{"n_layer": 9, "normalize_top_k": true, "balance_loss": 0.00463, "lr_router": 0.000753, "n_kv_head": 2, "norm_eps": 1e-05, "positions": "rope", "rope_base": 10000.0, "qk_norm": false, "attn_scale": 0.125, "init_std_down": 0.00614, "beta2": 0.95, "batch_tokens": 65536, "steps": 4230}
Below are experts of layer 3 (counted from 0) of a mixture-of-experts language model. Rows are named router (the router's row for the expert), gate (a neuron's input weights, with its number), up (a neuron's input weights, with its number), down (a neuron's output weights, with its number) and show model dimensions 112-167. Each number is 128 + 24 x the weight over its row's rms, rounded and kept within 0 to 255.
Before each expert's rows: a language model's description of what the expert responds to. This comes from a sample of Wikipedia text that the model never trained on.

# expert 49
Mixed pieces in scientific notation, taxonomy lists, chemical strings and coordinates, such as ″W, Phylum, cc in SMILES, and in or and.
router [ 93  87 149 145 147 115 103 137 130 134 153 124 138 146 162 102 156 140  78 158 146 100 108  90 133 153 133  97 138 134 149 137 161 124 134 152 117 135 118 117 163 121 121 155 145 129 166  97 112 135 137 110 109 159 143 115]
gate0 [108 157 112 110 130  97 109  99 128 105 129 139  55 127 177 145 141 137 121 170 147 147 113 120 176 103 147 117 148 110 131 133 150 117 144 107 127 138 167 139 145 165 112 141 128 143 123 104 120 113 107 117 100 103 121 153]
up0 [147 104 123 124 156 139 123 136 137  97 158 117 154 103 115 131 115 142 128 170 135 130 126 132 126 122 167  98  98 135 142 184 138 131 126 160 112 138 144 145 156  77 141 109 144 102 181 115 147 141 123 152 156 126  96 132]
down0 [121 137  82 145 125 126  85 133 158 136  76  86 111 123 112  94 142  92 100 120 119 108 166  94  81  86 111  92 167 152  96 130 122 156 103 137 156 119 143 122 118 105 144 138 138 177 118 137 129 111 155 149 134  91 129 154]

# expert 6
Final digits of years and large numbers plus unit words after numbers, such as 191(4), 58(2), km, million, century.
router [156 108 100 137 103 119 130 167 123 110 150 130 134 100 114 182 157  95  88 162 139 118 115 130 132 151 101 167 147 140 118 115 143 116 112 126 131 154 123 148  94  95 123 130 120 132 176 115 128 125 109 162 117  97 156 124]
gate0 [158  86 141 108  73 141 161 115 171 121 134  83 123 102 132 141 137 146 114 116 168 102 133 127 125 144 105  88 141 160 168 124 130 143 159 154 133 133 119 147 142 112  96 132 154 104 149  85 136  87 120 152 110 135 118 138]
up0 [114 107 113  96 105 139 130 128  90 146 126  98 152 149 170 145 116 119 107 107  79 122 139 143 103 118 115 128 145 135 118 106 162 117 132 144 121 127 132 120 149  99 101 140 149 140 123 119 102 146 117 143 166 106 134 148]
down0 [134 139 123 115 115 128 144  95 158 159  71  97 129 113  95 116 125 139 113  96 139 115 131 125 122 102 115 137 108 143 120 112 123 146 136 124 142 111 157  98  99 121  97 125  95 119 128 140 100 100 135  99 116 161 122 183]

# expert 19
Conjunctions and prepositions joining clauses in biographies, especially while, before, and, but, until after a comma, as in married while in jail.
router [ 83 103 152 123 144 171  79 147 100 125 102  75 106 112 149 125 173 165 158  77 164 140 125 137 120 174 103 160 158 119 158 194 169 103 111 156 176  72 129  94  96 116 106 153 178 117 143 122 124 117 137 176 144 121 140 140]
gate2 [ 87 119 131 122 144 153 119 101 114 111 151 127 127 117 135  90  94 140 123 118 137 147 156  67  89 101 109 160 151 141 121  91 157 124 131 137 154 123 139 134  75 166 136  94 130 126 115 105 132 125 141 138 131 133 193 151]
up2 [150 120 137 101 132  82 115 116 159 113 162 158 128 117 158 114 100 134 115 132 147 118 101 120 151 150 134 150 125 173 122 132 123 154 154 127 148 114 141 123 147 111  94 162  93 130 105 152 153 167 101  83 142  75 152  97]
down2 [154 158 149 158 113 118 182 146 158 123 155 113 140 150 125 138 101 149  65 145 154 143 138 123 118  84 121 113 126 163 122 105 117 111 160 128 142 107 100 117 155 121 116 148 150 128 105 153 162  82 102 128 134 136 152 146]

# expert 9
Linking words like and, to, or and but, especially between years in from 1986 to 1990 ranges; also making, giving, causing.
router [ 98 129 156 161  98 133  88 129 165 107  86 130 145 117 165 135 146 147 139 129 179 171  74  79 126 150 134 109 159 144  97 131 171 131 144 182 163 139 126 121 106 102  84 140  97 123 134 177 123  88 104 124  96 112 177  95]
gate10 [165 120 147 165 122  98 128 121 115 175 127 118 144 157 136  98 157 111 108 132 139 162 149 129 142 107 124 111 132 124 101 121 135 112 144 148 102 118  81 135 106  91  67 143 136 153 149 119 127 141 107 124 133 102 179 148]
up10 [122 141 126 146 139 139 120 139 154 139 122 163 108 158 108 220 151 124 119 169 113 133  88 153 132 145 164 105 114 133 106 169 122 138 139  84 109 154 125  93 106 137 132 131 135 105 124 104 125  71 149 155 123 141 115 132]
down10 [160 131 133  94 118 105  54  99 179 117 108 137 155 141 130 147 147 118 165 152 116 105 122 117 143 159 164 116 127 150 148 147 114 144 143  75 113 125 140 142  91 190 142 151  97 149 124 128 100 138 134  97 112 127 164 111]

# expert 44
Prepositions and conjunctions such as for, as, by, during, after, following numbers or clauses, especially in census income text, for example versus $19,688 for.
router [130 134 116 144 161 131 114 139 126 119 120 127 114 124 139 153 130 154 121  90  72 177  98 132 112 164 133 111 120 140 131 125 151 119 106 153 170 172 127 104 137 129 126 118 146 107 168 182 153 100 171 133 105 144 110 116]
gate0 [154 172 144  81 164 144 174 103 188 132 146 153 136 149 140 134 141 107  97 117 117 115 121 115 127 126 141 134 122 107  91 141 131 113 101 160 135 166 117 101 120 171 123 136 148 144 131 177 113 100 118 127 157 126 137  60]
up0 [156  87 167 114 173 121 129 105 152 123 102  95 118 136 127 131 155 158  93  94 120 139 164  95 103 111 151 137  96 119 119 106 124 199 115 100 132 134 117 108 118 135  76 113 105 137 129  97  96 148 131 122 167 143  95 154]
down0 [130 129 148 148 114 145 106  84 135 112 119 111 119  88 108 112 113 137 157 115 133 111 146  68 115 159 114 116  86 125 121 113 147 112 105 145 143 128 118 111 131 147 150 174  99  95 118 125 149 143 147 139 125 157 125 131]

# expert 31
First tokens of list items, table rows and headings, such as Preceded and Succeeded in succession boxes, list numbers, ===, and opening quotes.
router [150 129 120 142 169 131 150 134 122  84 122 119 129 104 107 122 125 132 117 125 114 148 134 128 102 131 159 163 162 100 122 145 151 152 101 161 105 149 112 109 152 113 132 113 105 108  81  95 101 144  73  84 143 147 149 107]
gate0 [167 126 133 175 133 155 146 147 114 135 104 162 151 114 144 103 158 114 145 115 151 145 114 125 118 132 143 135 108 139 148 135 175  81 137 194 141 126 146 116 136 148 159  82 144 111  87 127  78 105  98 153 125 181 106 166]
up0 [124 158 125 116  85 157  78 186 140 115 182 127 158 135  81 158 132 140 103 165 137  99 158  99 118 125 144 121 117 132 157 131 108 117 134 153 173 130 151 142 104 112 129 176 133 126 154 136 146 104 135 137 124 114 104 119]
down0 [140 129  79 124 112 122 122 128 113 143 153  92  97 117  90 149 107 171 123 134 144 102 154  95 149 132 131 114 112 121 125 129 166 114 131  57 115  90 131 150 126  95 121 116 148 120 108  78 103 147 129 147 121 153  78 112]

# expert 46
First word of list lines, table cells or taxonomy fields, such as Genus, Phylum, Class, Bronze, Born, ISBN, Source, often before a colon.
router [131  98 102 148 148 118 100  89 120 104 137 131 154 136 147  97 136 159 154 106 139 131 165 109 119  97  96  89 148 142 119 113 103 140 116 137 134 152 109 117 144 133 111 128  98 104 138 145 165 162 145 103 100 156 130 128]
gate0 [150 158 142  89 108 124 120 140 158 143 138 159 132 139 145 120 152  94 111 137 158  94 104 165 116 142 142 129 101  85 130 152 109 141 111 137 107 103 161 143 109 121 115 108  88 152 106 184 132 118 130  91 120 111 130 136]
up0 [124 111  99 125  91 149 127 143  99 140 126 137 174 110 102 105  98 163 170 137 101 124 156 160 127 149  96 111  97 124 153 121 146  91 212 150 121 115 126 125 127 111 114 119 144 119 150 132 142 119 108 111 132 161 106 109]
down0 [129 138 113 110 109 123 147 110 177  78  84 121 102 108 118 139 106 122 141 126 144  99  84 135 138 128 121 163 131 149 103 124 119 143 166 137 156 138 163 125 110 131  91 111 119 157 125 150 134 166 115 180 108 105 155 162]

# expert 55
Prepositions and verbs linking to the next noun phrase in narrative prose, such as following, during, after, for, with, played, made.
router [113 145 158 175 128 127 129 142 129 174 134  94 149 110  94 141 137 101 122 146 152 124  95 159  74 118 161 116 149 123 142 103 135  73 109 128 158 131 143 124 106 134 174 163 137 146  95 116 126 107 149 166 111 137 127  83]
gate0 [126  90 106 118  95 101 151 141  96  94 112 112 127  98 101 140 104  97 149 148 128 176 118 152 134  92 151 147 154 125  98 108 166 152  99 143 115 139  81 164 120 140 119 185 142 121 101 121 166  91 156 140 141 146 144 131]
up0 [102 109 137 132 141 141 140 156 127 116  95 159 162 153 111 106 124 164 134 167  71 133 136 133 144 126 159 125 123 104 109 141 128 176 176 153 130 136 112 133 115 138  68 148 112 118 138 107 105 145  96 133 118 129  88 153]
down0 [136 119 119 136 127 148 129 133 105 171 131 102 131 198 135 143 113 154 121 117 159 123 133 157 109 141 132  97 108 152 165 133 132 108 144  98 122  85 142 104 145 103 147  98 109 138  83 141  78 148 132 165 152 106 116  94]

# expert 21
Common nouns right after the, this or his that name a thing already in context, such as election, year, season, town, campaign.
router [131 124 103  98 120 138 135 170 121 123 136 143 156 133  95 138 133  89 141 103 199 159 123 140 112 132 147 144 130 114 164 122 121  92 183 132 117 127 124 131 120 111 115 133  75 200  92 143 134  91 143 139 144 110 127 105]
gate0 [108 119 164  90 117 111 141 138 103 108 118 158 133 138 137 134 174 110 133 124 126 133 100  94 116 146  99 117 158 136 128 125 125 192  82 118 134 116 134  99 122 129 103 105 104 114 157 101 131 147  89 145 117 109 134 163]
up0 [149 157 116 133 136 164 138 119 127 110 173 120 108 156 130 107  95 157 118 126 169 160 117 107 140 104 109 113 140 128 111 109 138 144 137 161 161 127 146 115  81  77 120 168 118 140 123 140 120 219 160 130 101 109 146 138]
down0 [105 104 121 151 130 131 146 139 122 156 158 175 103 198  94 140 127  99 119 173 123  82 158 137  98 129 157  63 111 142 123 195 112  93 124 110 120 147 121 140  92 122 119 118 102 122  78 135 105 150 135 100 117 108 105 122]

# expert 12
Sentence-final periods, paragraph breaks and == heading markers in prose; also the "at" in sympathetic.
router [115 171 131 108  74 143 142 126 155 161 159 148  94 129 107 145 115 143 122 114 152  60 128  89  95 129 156 146 136 148 158 132 148 115 109 128 156 166 110 114 131 156 147 100 104 117  96 108 161 138 119 155 132 163 151 123]
gate0 [133 115 159 124 129 151 161 128 158 106 146 143 131 135 144 164 141 134 109  91 156 123 157 153 112 167 130 116 113 156 137 145 124 129 142  85 133 111 140  81 143 144 103 150 135 111 118 126 137 125  84 136 101 149 112  91]
up0 [112 165  87 108 119  90  97 126 106 103 157 146 131 123 144 135 151 129 149 136  92 123 166  83 109 124 128 122 128 157 127 112  96  95 121 142  94 167 125 140 123 132 154 158 150 122 104 150 147  84 127  81  84 149 165 154]
down0 [143 137 152 118 152 102 106 112 115 147  82 153 116 134 141 132 129  84 119 167 129 134 115 152 111 115 117 130 145 104 129 117  97 136 149 105 154  77 175 172 109 100  94 121 158 158 144 103 148 149 131 143 158  87 108 125]

# expert 57
Subject pronouns and relatives such as they, he, it, who, starting a clause after a noun, as in the conditions they encountered.
router [166 123 140  98 129 125 134 109  84 144 118 175  99 159 155 109 113 136 148 109 118 156 122 100 105 121 180 123 118 124 158 155 122  86 173  83 104 141 125 110  84 122 153 139 133 126 154 132  99  87 145 114 142 149 117  90]
gate0 [ 91 143 140 127 164 190 107 164 144 122 157 161 104 119 106 109 126 171 166 125 157 141 119 163 126 150 134 112  86 154 126 119 102  93 147 136 146 109 160 122 114 161 154 116 125 182 144 138 145 157 163 137 157 130 109 140]
up0 [114  89 153 149 138  96 131 169  83 146 158 140 129 140 141 115 128 127 162 122 104 167 139 115  87 138 120 147 131 141 119 147 131 119 193 104 125 103  93 130 110 120 115 155 131 111 107 103 125 117 117 132 128 100 173 165]
down0 [125 101 133 121 117  89 126 142 121 147 137 112 115 104 134 153 161 115  97 143 143 158 131 101 111 130 152 127 122 177 128 150 124 158 113 118 129 142  69 127 117 187  87 155 127 115 156 167 153 112 113 120 129 136 140 144]

# expert 56
Speech and action verbs or their endings after a subject or comma, such as announced, said, stating, ass-erts, winning.
router [ 94 128 102 147 139 115 117 144 109  92 157 109 151  76  59 151 136 134  91 110 164  84 172  89 139  94 133 145 150 118 140 141 160 157 116  89 131 153 120 107  94 112 165 117 136 100 146 124 147  95 150 117 114 142  97 134]
gate0 [ 92 108 177 117 150 140 131 104 133  81 152 109 155 127  92 144 156 118 113 133 104 138 116 113 139 166 144 119 116 134 157 174 147  97 105 142 106 127 117 119  96 144 105 129 157 103 129 113 125 159 127 174 128 132 166  83]
up0 [137 173 119 106 114  83  98 133 132 117 103 154 113 144 147  95 138 106 133 160 150 115 120 130 124 151 152 100 135 135 119 150 156 108 108 155 141  96  94 141 147 105 145  77 104 144 111  95 109 167 111  99 136 158 132 129]
down0 [171 136 122 114 107 103 105 139 126 150  69 100 130 140 140 157 106 140 117 122 148 130 148 102 128 116 110 144 109 115 159 130  89 131 187 145 137 141 107 162  87 111 108 134 165 191 107  81  76 130 164 130 163  69 104 136]

# expert 22
Auxiliary and linking verbs and adverbs after a subject in biographies, such as was, is, been, later, now; also club or company after "the".
router [146 105 144 119 107 129 154 145 147 126 134 182  98 152 108 152 132 127 120 119 131 145 138 122 114  84 167 149  86 133 122 103 146  87 147 136 107 140  99 159 131 160 109 109 107 167 113 142 120 105 127 121 105 146 141 160]
gate0 [110 110 121 137  92 123 131  84 163  85 150 102 148 167 126 104 124 137 136 138 108 111 146 107 188 131 158 123 174 117 155 111 123 190 126 133 144 133 155 147 102 152 106 183 145 119 134 167 137  89 132  80 157 133 144 128]
up0 [113 130 169 150 144 122 154 108 161 139  78 104 101  86 163 139 133 131 124 104 170 112 132 144 113 167 115 107 119 125 143 150 155 137  99 133 147 127 152  99 155 130 123 121 134 130 147 141 131 115 141 155 123 124 146 128]
down0 [147 165 159 166  90 163 100 182 121 173 105 145 123 158 119 157  83 120 136 153 168  97 161 132 116 137 134 165 160 119 132 124 119 131 131 144 101 133 108 119 107 175 150 134  92 167  79 136 135 117 150 169 154 157 129 100]